config = dict(
    num_hidden_layers=14,
    hidden_size=160,
    n_experts=32,
    experts_per_token=2,
    d_expert=128,
    d_shared_expert=256,
    hidden_act='squared_relu',
    moe_layers=[1, 2, 3, 4, 5, 6, 7, 8, 9, 10, 11, 12, 13],
    router_score='softmax',
    normalize_top_k=True,
    routed_scale=1.41,
    balance_loss=0.00309,
    balance_bias=False,
    init_std_router=0.0239,
    lr_router=0.00166,
    vocab_size=10317,
    norm='rmsnorm',
    norm_eps=1e-06,
    tie_word_embeddings=False,
    optimizer='adam_atan2',
    learning_rate=0.00273,
    beta1=0.95,
    beta2=0.99,
    max_grad_norm=2.0,
    batch_tokens=65536,
    max_seq_len=1024,
    train_tokens=282500000,
    max_steps=4311,
    dataset='wikipedia_en',
)
Below are experts of layer 5 (counted from 0) of a mixture-of-experts language model. Rows are named router (the router's row for the expert), up (a neuron's input weights, with its number), down (a neuron's output weights, with its number) and show model dimensions 0-159. Each number is 500 + 40 x the weight over its row's rms, rounded and kept within 0 to 999. Numbers have three digits each.
Before each expert's rows: a language model's description of what the expert responds to; "mostly gets" lists some tokens that are sent to it at least half of the time. This comes from a sample of Wikipedia text that the model never trained on.

# expert 22
What it handles: Year prefixes and R. First three digits of years such as 201, 199, 198, plus capital R and other first pieces of names.
mostly gets: "201", "202", "199", "198", "197", " R"
router:455499476470485470537546451443487436560524556497559538526569473601465506542576516480530426482476452540455512514520532493492494542543510486511472495554563456473504464527500491416491607503410449526518541492540513453492463525463531505483539488497560439426514485518450477498503495438503508489540588570469472472462453502556493476435504491502515442516487504561542555497547472467443521431524473555479484434510509500436536496504512474446464487558511494485550452464479564555443487499451591
up1:521563551459477533598500510556489462494538474548501531483549530505487485495461375509489468552567484508522473504466455478537458499542450522525489479532477478559517483501560586462452465516520580479519515514491594557378521423453476556503501429486428489483458470479480529499551521540493493424553506454450507584533524486509505453535498462530518478464516478459491505484454499509518500470503486561499514518557526599420462487459542527456491527465454511516474534439538484518462464461552430
down1:480535500426488498484544453454443493457531543528485477495527475509432573539481466464575472548492505525452501488500457498514563433526532457550527537515479524460482489518451537501441478466481506486608568498480566489388498511474499525472417488542524451457528464503439520527520536543472527522489466445475501508402528468536523521484515530612499477485414493508524529491524500512490505520501506438596557469487533584540596527529384517481519502466500486473592499484478541495472476507493487

# expert 16
What it handles: Prepositions after verbs. Prepositions following verbs or participles, such as to, by, as, for, into, against; also table pipes.
mostly gets: " to", " as", " for", " including", " into", " by"
router:514486557532475497474559538525564524519462498474451458506474480445545496445518560519550494488510492378527449468539523571503474439521461540427465500523489512567524524490575537507545519466474533495473482509530475479546484503633535437585477522457446497455422391534486557495500478575519446477462538501519495513502480478531504483496498492520507539495499467454474528506497469483506466535599520510538515506475586461511441539445503490506485483554481521501422493568535528567489497574407490
up0:560507467522469418502507499510513582553482588456530537552507452524584553477530490455568495564453495503506513458400546484474422537537480428540523518468473527484432541554477487425540457475517498478542502461508429503428420458542444488504540455464487455475454440550525496546529519516500448541520481538485541515551562488528557472504489541507560496523497518521483527556542534526454523506505587546442470491606481537472571514581486541514512516455497529457500498474453500518496500507493537
down0:470472519545537525505539558521463452493450537506492517510523443518541539513450507503544621523457473541454503465500482531465506555461468503561493426494517479481465523484462419517554486457527498468432589447481477416509486480485499536560519511570499487504517499438548516454433515548548520520524478549409453484533554636486551462418473493491525465493572503467434442474474534580483470491458468509447534516535505476522492492571463446522467532578474481527497501502534533483528535500442471

# expert 28
What it handles: Table cell pipes. Pipe separators between cells in sports and results tables, plus competition words such as Final, Championship, National, DNF.
mostly gets: " Final", " Championship", " Women's", " National", " final", "″W"
router:475529575436535461501458546495541466451516500475439520507462547523507437449466525571523517516521399494550494479468528507498511519397519482480525502456504490483503561521454512460463424443520497512438501479494548363459547548501466572497503475516594515508493501454449479507548541508575534545459499515530503549534538444494487492497539481481442512431475516466547422442523492512522506545461510477482546443509528555520486446560499539583498472435571553482518519503545537508446545569492499
up0:641508457500459489471512500543440516513484465515513532484498533529471503464516527458455538530480560522476504443471491480528427509429492517523543539488516480560542403550468442484533514514475612504502487482496454472477457502507500522507508481472512468507496380402470502514459438529551562458467459510603517445479531571434482515428514487442492479500536567494527529503507487419507447549517546475456497566454480549566500485435480451516447581496529516532543498464476476483500504520527487
down0:538495564447538494502529446540358542507427484515537507505569540474463511456413540500432448506478498537488521457474513554525565541523528485539488482530465489566562560464501480470471443517443502542490525499553489482537480461536523477519531548460428556516508526464552455445525510466503485521542514522470497455535482527430490484533537569529485503492510537517490498523460557456470456532543448521444434519519517527412373515491470491556495523525536574454457472557494555501436495519494437

# expert 9
What it handles: Clause boundary tokens. Commas, closing parentheses and clause-linking words after a phrase ends, such as also, who, which, and pronouns he, they.
mostly gets: " who", ")", " they", "),", " he", "]"
router:539542456512519538486490550493613503495556552468445487511438571588478481544431453458545454513474503515466392495497455532537490487447478483451518489513531501565461490499541483516480488460481437481510559495475495549449521516476478442494509530462543416498505478505489517486538519496505500421462454535507492534507480466410472494597481540567509540535492466418431529539513455501475511454530507473395463540471433507480499479562538534470492580554496476468461545538480515551545524432441497
up4:490533513467564541494465437566471528497497506477602542569497540465441527459508535570441478525546533528491541481516491475501490499489480537489537502467544537506490494487529493501574472498484577524513541436521480457562464462463508510540522421489552569479419562512528495423494441476526593513529498479532586508566435502516493548487552490516526492453500472461493499426481504509479508525481499550454473627509438539555503486559510462501534531386542474492426472466499453519469528451542531
down4:543485543495541475498524441472489531475481503510569472519479398464480457419491512462506491504455499496454526521515443426541569520507540549549477491477492571483526479504418492439525501489526507421516493452525497596406442546537458542439482456521482497489518449517569450529467494517517466568522445552515528561565543554489495444496469501489537491514496484513500500472479538452519502487465501529505482500467522599531589548504450533579562455532432552546538462487563449448464490469554450

# expert 31
What it handles: Month names and place endings. Month names in dates, such as October, March, plus place-name endings such as Spring(field) and States after United.
mostly gets: " November", " October", " August", " June", " January", " March"
router:479529523500396528505441486487537501473530514564534462458500510513532452510513525498510550569531506545492533416511517441477482509536514568455548463554586505516632491526491543523512460552541537504496572511510529473523542561449442547498497468533498577505519596511520558520556479534532541466491520503490533539559528486497487501577581509444515461490519462516548498490453510532534465434452514532505510515582421539516520534554531509528539473442574454431490503500548532526534526437557467
up0:557420521588485567561499549521512482456541564548425531481479529451462576531551525474444527484494498461502475488518386413522444454519473589526530493456485458559552526477515532481507497523525537466474517557508464485447455482512480417534530503488488466471504490569485437524469502463511477473488485502436495442585487582452549493481536466577563506519416436419532512493443482466453510496477548449518548504508504496498475499532457536554447523529564462474543514493511521475530487523512523
down0:474422539509503552537527533495560524525566497560428492484465541507528450458510537519501528543450449502530486571487502526528500491499527469450491445506543432412455524504441497482498565462453497513473542478519509468516475519573580510542500511503480390509501549534456485518460495462491455559564467545541424524495526539557461492407508571497490629480472541466534425522500474535445466475523480498489539463434570471504474456467521484470430546486429485528475552537521536521474500493455546

# expert 10
What it handles: Nouns before of/to. Common nouns and mid-word pieces in set phrases before of or to, such as in order to, with regard, means of, up.
mostly gets: " out", " post", " story", "°", " leg", " addition"
router:499423491566525544499531547479489514553531539446481543503517578477566498562500521487501511419461481509492567493595451462548441539515484511524459545509524478501529534539458443505547502524517482578481441504471540534569584458512532514508490474559433557519575438547511578466445529462493539511476420452521499438545544482471447550565567513420505496464467576495479477488487555490504535541516502468524448534561520461525536558448531506530534467501448511493531537475494564460458448515511497
up0:586475498555484522552553551507471549485534482479472427514495549533516477491494503490500525491594480502517501510478535505531528493410547484460532557451600535463542490508467532459458558484495458475474457520475501434407499483471519435524561457477508527507544501532398439426510465484468546508449465476462533491529524505489548553483488503436477465563503462546432489474483528422504484447548572481505424484490506496498449458437436428456499528467481519537499537431472560477511468425517572
down0:549492459525502489564536460531476520450519479518503591526490553436489534435519490511499424506516534481497476478494501567514536482453476551488500498549640503495509532491522567521519526503531476566470495456558495505444514463478511464500502557491437435480459530506439474416434491477463521489511502451486545492496614519499512529472554546471423556545521413553484504479512429396573456498463478476530512496508497548591508507555476530505500478506435452435458482469517525484426541503528513

# expert 19
What it handles: Word-initial single letters. Single capital or lowercase letters opening a split word, often foreign names in sports tables, such as F(enerbahçe), V(eselovsky), b(rakes).
mostly gets: " D", " F", " V", " M", " b", " d"
router:498534519485564430465490501510423540491519495511569419595515472469450405475583518460552518456479518546475437390441469516458447529437471463560541547428514503566486426503441453478468480510437465475535521516494489478435470567484473478491536492468545524541488486566525461540477533487539477542498483459458468514521505576493505534439481507533456452542552533560508529537564448541489484468457475482515437516536534498519467411478521477541437507557485490510479467448510509487485475509518543
up0:584466475544491538543414527503572511431506497481514541529496511574513490496457412467527486560575508464492502497652468471523469504472517532530532467472513510458481477474513445499465529544529484463467559488496487437482482492494481475481559488421546468482564474511429536493431544512534511455553447555483506499554488519512541546542517537481555478460440507512537487479552508468457481433446591546520431541487530542460498532523435520496563544534583444466482563499484500572506510482510488
down0:533455492539505535455449481497495566527521550543512530560528444484502547469438548468510459505395482461437448504577472480481459546489565482564416457436513509508549551488519528461461466556490512487477531514463458439551449576501535523411518502453480546497538597521495529502458448518552494446548491568469545529519475461529450530457492542517568444533487432478506453511538530505504437540477445497502486452426484510467513531494550487426545510513570480495561497506548491465448510547529534

# expert 8
What it handles: Conjunctions and of. Connecting words joining phrases or clauses, such as and, of, or, but, when, after, plus commas in running text.
mostly gets: " and", " or", " but", " &", " where", " when"
router:542482398567502489539443533489540433516521496509413407496453494481485519483487467511481554464556542411499513507450461491508484516456548456474513437458520475501545484491552495479488509546462522549466423572496489475482441495507547415484550474536465476393446472477411504414476499522520488446508444550464439531466496567498494472428479494479466492470415510499514480479544530521494489462431442453461530455470511503541512470572490447417503518476534451542489502496488446458534513530532471
up4:508453475570639496470503479571473528416482591567511497522511505461513547486514457460517494520550490460417455418493452426524440498530531509491534500528525511517485466488561478522426508533512488529470485526473526486459429523534404529533507538438540556457473504493446391480544442561509507512531479464512507511525474497535521485478452483574487525470557557552522480541505477535580474510475428481471539547477472535501541487530572544489448517514522546528487533445514543508505464453510440
down4:484498533514528444507505510469545431492436490504412599467448526446451422509459535533558529484447472538422499547515505489565465525503476471498480554457560495403553566486524482467521492444516509446512568477429453505566537539455491540451530465470502509488510523520489485506488508552504459536554497534538462553445523462522513377502458467494470531449447514488555539553500567481509530549451519528524485546458542438498453467511500520509557492506480517503592470536594515445533515480529482

# expert 6
What it handles: Determiners and possessives. Articles, possessives and demonstratives opening a noun phrase, such as the, a, his, their, its, these, and possessive 's.
mostly gets: " The", " his", "The", " the", " her", " their"
router:466479525508587520468537477521516521438479465487444544474471465458443426426488507557479513534506492540484455461459451450536525459521546451427503490527553508432598507532512420499575488463485516453498559437500461463450520509477479547456459498498547492498520537466485516440465430521473460531497442518433469481399522424485468441503551471481471448482541505435548521485461555507516489455510468489468515522438564459556469494474477549505501463453436510549492482499541450518559614490510475
up4:583483549469588524492499484509425497550506551491501544493593452485521500498540506553432512500512562480467496474557458512460488461502482574506521433514511503497489501475473577509488430529475538460478550485480565422509474492486605568516493445558591472526484447523546456457593468475484531446492570438492439479514476507477488529388492525589487446509537541507498509502541462518496456525478450506575471595540501499537499498526466447531530527469472501462522509466456529462510501502501549
down4:483554527507515498569499508521467462520527497517598482406484417494475518556497527525553449458442484564452442459532515445514504425548541504487514543492522493470512527528522562521496486541444488531486465489595519453529453505563487474483436525463470568584484486502559476504438412491415526474492475522439463546493484452481529516489498485527508545482529545551498556480557502513460498453531524482557520560493500472504499499457453543545534458451619431431475550516429507447448522490501510

# expert 3
What it handles: List and row starts. Bullet hyphens and table pipes opening a new line in lists and tables, plus heading equals signs and country codes like GER, ENG.
mostly gets: "|", "=", "====", "-", " ;", " GER"
router:457528531513562518530538525477540529503416455437478513517469488531532577522455507501451516584567508455500463510514478511486522500538519494424510437436458480475525464474502530514499477487507444544479487430479531469459547513491509545441470609447567544436493526529573529470533507500422450487476565462538534536502475469508451438462529382507544553500494533496462432518424419556574511546462483531506541447492500507528428541482552548568515513544528496481526546504531516546521511474533492
up0:555498503472553467433470524533504563454592507495540513592519568420484494508503455485483472461450474518539554500486504572526500437417495541490530525513520472510495473494572448480477459456527470525477466507486479451510528480511482451493511423572562449459619448462497486517550463492461527432536492524514511529573424510524512534424512519481527481473514478533536491519502543459527456506431650470529478532555452484522517466541485511490495535500486533445546498468514511429501476565523555
down0:516451479491495445508469558487517483547540471472414492484453542462568510496471488383511537555480514543501454553456531482473549473477416488515538483494523552510487527470536579535488514546441490424495492515495556500504475499535470450460575565501462571550493541562540496546465531485553471455478505535424505404550541571551459515491479497535499497493429517518495438485564561451469502535472486440532511546505512483424423447448519522471520436459471521550551492495447524568489518554507517

# expert 5
What it handles: Head nouns of phrases. Noun heads and plural or noun suffixes after the, his or a, mostly sports and media, such as game, series, titles, charges.
mostly gets: " game", " series", " games", " player", " Cup", "ments"
router:425458519474557593512477540510527512469564564496587483448519582514473475494490504513543501529502527543541547534454528514506532554465477541433504591540571509505459469528538485526512484494582577519419468543505514422480565495472523457584479536511516540548488579499537511495557496548552591521493527482492509494567514419488539544565441484507474541489473465441434440490481569469526502532524503498522466535501518556499556549538542483504476472490541465466517501465495485465546483505560565
up13:512422446590410476415508594528559493476526481519488537541497462424500508448529527543462563492488464475491497530463491497560494524453475564541526462455495480495505418556477516500515553487446477473564459481482481514542511448531541465552487524523536511511467423479514513457498529477440521498422438483490549442473512515482546515525483513479566501522443555465479499551549474513501464575458444437463504430554524451544550523562477580506410467465492435449492493474479493468516553513442494
down13:490499505467503574472436475445508508445520526488476545479517433527464501477438469465594539495446451490503579600465498507532508513504453451490498467521475497505524495527460541573529520500483514478470463485489495619397484517502482478498445555497561495560492550453472580506497511509548489504490524503473459530515433492492513486540452512413525460431468489533409472442521495497477604486545576571517485516534524492493493477542438467587531418501529481544460483490564521458533500549520548

# expert 7
What it handles: Infobox field labels. Field names in infoboxes and list entries, usually before a colon or pipe, such as Country, State, Location, Born.
mostly gets: " life", " Location", " Born", " city", " art", " MF"
router:432503467530492518493465444505390548543509467470600422505503477533466540489441479437502445514529495536537547547495527477508396504517411465475496514520481536457504568487510541554497533460525535511491507471503520439518462483483493513439505493486485451562488416518492477513518496591531524457495523483481491526550478495538474530520536574518532494493458512407567493509517544484543478486451538487593440504540565453537470527543507527437512492458608494425563544441515529447534483533493545
up0:605465475551534487514487499600473461514485490444556524502559603437497585467497465464455497569487480448548520533490459474516429567441533505489505535488553461454574467458554550482533510485537517462510503525468568449491523487449527451516540502512596486481549505519470503526450505503450542543469521488530529437564506525516539481512466510476541493538470488483491500529555514596516491501531549545512526448525418473524489585538515535484443488450491472554507489493493596535496408480535493
down0:475555533465507510530524495523503428523556514426559470436535478552493473484429486557505512542499495503413495528471480489462501449472547473506492451543501454438527495496464499574455463522460482454463495578500537541491516531490514520516474543522485526459539443588513540544562517548486486553500502479462487521547382485537521506540536523513446407508514549461508540377481479498498486483536478539534527539468405503473503456466559499515551424496579510421533437570555532503447505523484508

# expert 12
What it handles: Mid-word pieces, table pipes. Middle pieces of longer words like Cor-on-ation, br-ill-iant, intim-id-ated, plus table cell pipes and heading endings.
mostly gets: "on", " along", "unk", " ===\n\n", "==\n\n", " cons"
router:538506561510591428515408550477539512524489472509503480454512440488513522508466511504452502459534522470506539548511395580520456490539546577479525469536630537471509575486506605475488498529528563527506574551503484510498488507479491537512485519456470455498563478475461542514523526481531541517474451440513522522516532497505511506476459584472521469492505482532544546505553551543456546439563474544485475515473506513502545598489515521571528471472465541518492541508525427572520496541594466
up13:508484481529476518516451495544513543466553576545579473482496562491504563465501516505548538546591479526437497503523533434519434505519526534497569528486537534546522525547544447535496509536522540532414460482498462508487476456536583427508615542426520499520490532559507479495489499550457482469501534551505529479454498492560525491579497487536547569492538521550490455578566492576487454432461455463520580474480463532537502446524459546456487522496510481543567537517462462552501526442551516
down13:497458507493476512527490526474513496398576447434539485489449508545574494520407454444563476568486483551455451556468507459502517530517560547509496508489479551568420502520540478522480470524479517499533516489482436514497568526518517470511491495492491507472517470520498567444495540505432474435458467494486489503510496601557503476434472497551479521495423515518503492460537516454486532515550532436411507474550403520473508506537470463526557554485480479481438593500472560534597578464484542

# expert 24
What it handles: Label colons, empty cells. Colons after field labels in infobox lists, like Born:, Full name:, Synonyms:, times like 2:49, and blank or pipe-separated table cells.
mostly gets: "=", " ;", " -", " :", ");", "Gls"
router:477547477444550512556509508519537497511448485544471525476475508543478483444491508536478530470505468477489416571506461541445545582516512466521524446435545586483440445554544476528526470529430466460454567524542544557491486459484507430507520524465512500484459588550526467511530490474444435471482512544444511498544461476519455464502459456522437525472453577500438450454527445493510489489541459512556536473524502486439502557551459480488499483434470550520512433513427504489441472417447406
up4:491460533475606608481522527528486534561528507566477488500561474493436506513534534513502474498539533486488460508462441507518548488473454522533493520557484487445499464478453503512517509551491467503515497450406518501474505552435484464518529453531486554522505536506499468502545487449481543504488513473553559548526510529490512482536488442516526559508548511520519502422507479470532549499593477482406513624496460536470456423524425444446488581521485425514567536503454564443510470465586447
down4:463478506442635500566504508435479489494512507559423532546510541447467457476474519497541495543483543441466509513497498534488538500450555507418538540487448462454524509515553499558540525474443490448462545407519552456489557508506443512463534482485530508456561549524525427524491516480504557545524593456533547588513441460459516498511518409464452583460452575476498472484461471493498494500505493483504550468546523500484513495447504442545499514511541496453552461513442493476523537500558422

# expert 20
What it handles: Locating prepositions. Prepositions of place, time and measure such as in, at, on, from, during, between, including in 1988 and 7 meters in diameter.
mostly gets: " at", " in", "In", " In", " during", " between"
router:448576446523489424507494448509464454524456393480469516514496534521552440464495519511531468507525480415563465428469444521512428551440487508496513531496534561420558534501541480494474467551491447523543538470503570497502473490551455561451502466499502485490550564505553453478477456470484476458547536541574548520429545495475497542541532486521475487497518466456547479558500392548530500408462435507515559476525471401527511539462497437535475475521505479475486515518475573474509467524521498
up0:532466507540461538470493495500475503463526475445450574522476520465502503456525428461474568507521498491511586491487493408510489546506475459542498522558444509529543567450468487472427440453482540500532495531530510379514485530516460479520518451566494547507403464502476481468514475534496467484542507551564516487501514483508539509518528517478466589573452479532514508460557563493449551557496580515486505524495418587537571530461545480496459518556526454516506504436536589587468486540524514
down0:474469541554487533563431489457511479491514558561510494437551455512552485460498478566535501542495519473500418471498497480487511471459538468543468448556418465505534518446495429550483476487558486519532591467570528550458488438547506501568541507514526481506562425532504449522470487440471566484535437419463511423428467552541544493529542472481434494479479493529471511488487526453546460549453447541476511519495555463500530563579461520494458509566496485487494473566508545551560497482438460

# expert 21
What it handles: Auxiliaries and main verbs. Verbs right after a subject, mostly was, is, had, has, were, have, would, as in would have, mountain has.
mostly gets: " was", " is", " had", " are", " has", " were"
router:527537463523534451624513570480484569516439464456487512479538533553549495525476446500519462531464506549503512470476513473584467473426463508548551463468499488527472531495499499479580554477580465446477540548564466404516485498499477508564504448481506534418497431416487458558492486510560454501409535499524504501528545536544503499465521486504478531496533454577464466508503498502473536520477484464458501473455416446487468401528494487538538457540511594485495580511517518486455487533520482
up4:520487486542545507535445523505464494467359520521556561507500572454536488478579598514503463527470524569473561464576496447569512462556508503587425476504512475484522507526553441498522533510507404433555462477496572495476496434455462454435513469460537511557428521493481478490474508528518523464502487493475499473424439502512556484527524391490473495455468511542506482544487517496525527504493445475468472576452526508501521497533511503509473496521450546597467538488529448515518494488553515
down4:481466552437559483539498517407513494457470486461497470471464461394459508462572530556473552512542478491415526536525477493529505511564504522440513463497490509549549503547458592574521496526506443482504463456511494458518491544556481503523546521531492483537470545514507602477528474559528437520479452480471533545473544494537435472580477497516482489430506453501481481544415505477504454438512478603558483458498503511526500498508473472523507576389500467550462512465533519502563566463467458

# expert 25
What it handles: Determiners, numerals, spaces. Articles, number words and bare spaces before numbers, such as the, one, two, third, most; also odd inner word pieces.
mostly gets: " one", " most", " three", " two", " third", "th"
router:503484507541504542523476459476519490458472527529455538505553563445460558444490486482492583479477467537495478511514475504587530423481537449542463512519423414523461519428510497529422485473435440527488475496490483456526490462555432495488479501441509511568523494482491499441465495531448466501524476595513532498427488394484490456523492458556438494562435530509550597493509500505527503509371450511522479460446466545485572515460480466515478463459481494552539453486570525536507525504536492
up4:518504417537607497562459485480514588416474510471515476521509445501516477530538456491492454516540533463464478461484483500536512466497509527493397530442470476618505459394441516495464546533545519441409503485524526506448484447414472512486473484457587439505524548525569546483522498475557556465521494514556446435539539551491476511489536517463473486477510509527484510495500534587474432521472538476495489584461496462487437509465499461486515505426505531488515491441480544512492515541522535
down4:478425507494479565518551509537502450477506516547566486490496486551533510501479434521443480517505542493562477547545421486493540473530483432509429479465503489516528510568452469512466452510475512460512538480511531440469399449503573430546524423451577471537540477550448573521452514527544465514524550549494496474486509493485462514456533539433534523556546450452485443569495563496470452500478526483526470482511490416469505557407576488513502479474554443523534549491564505514457558570505474

# expert 2
What it handles: Verb participles, suffixes. Past participles and verb endings after was, to or a subject, often before to, by or as, like called, known, used, amended.
mostly gets: " known", " used", " new", " said", "ated", "ized"
router:543447563477487480465488497494555476438476497495469541471472517549505508471516547408466516489491472531509521550463443469527506552529505556505501477446498489489557523420543518503567539467435476454551540468445505472568467551387485539535443502548423552444456566532551500485481537472410488557488549464436478452517531566512475477504516522517531448505521596510407474488445460511490474530473490537491515561460508443490470481463514504498541467456489402523527446531587450531515492494523513
up0:555439478471455545442527559551542526440531490519473574519544526450543443547547556467509529459495496503516498488576548494538445449467489497601548516454549546486522536522457509436518446490510513461552465504516508536533491457528524548545512493427503485503477517596456522492503502534504487474452492426503486426537486499527555517440468508461429430595482492495457559468524529500431534562462572506509500505472480567587522507497413474501539511486489549545484479466512427481515484492536582
down0:497567529507554493547517439532543527472530472485407511483476478506501498457401506596525491527515424495495454482460513549465493563437506510451501579443470504485470456529530519544556535527501461461544485458532522495490565513464524573481553512467468573428490506483415457490511476576476495479541515532390543491517548555554470499528532535481490449473538457552457457522480512519493491552431544425517476466538466523554468486472490516510464476456557492546485424521508521490465582497566440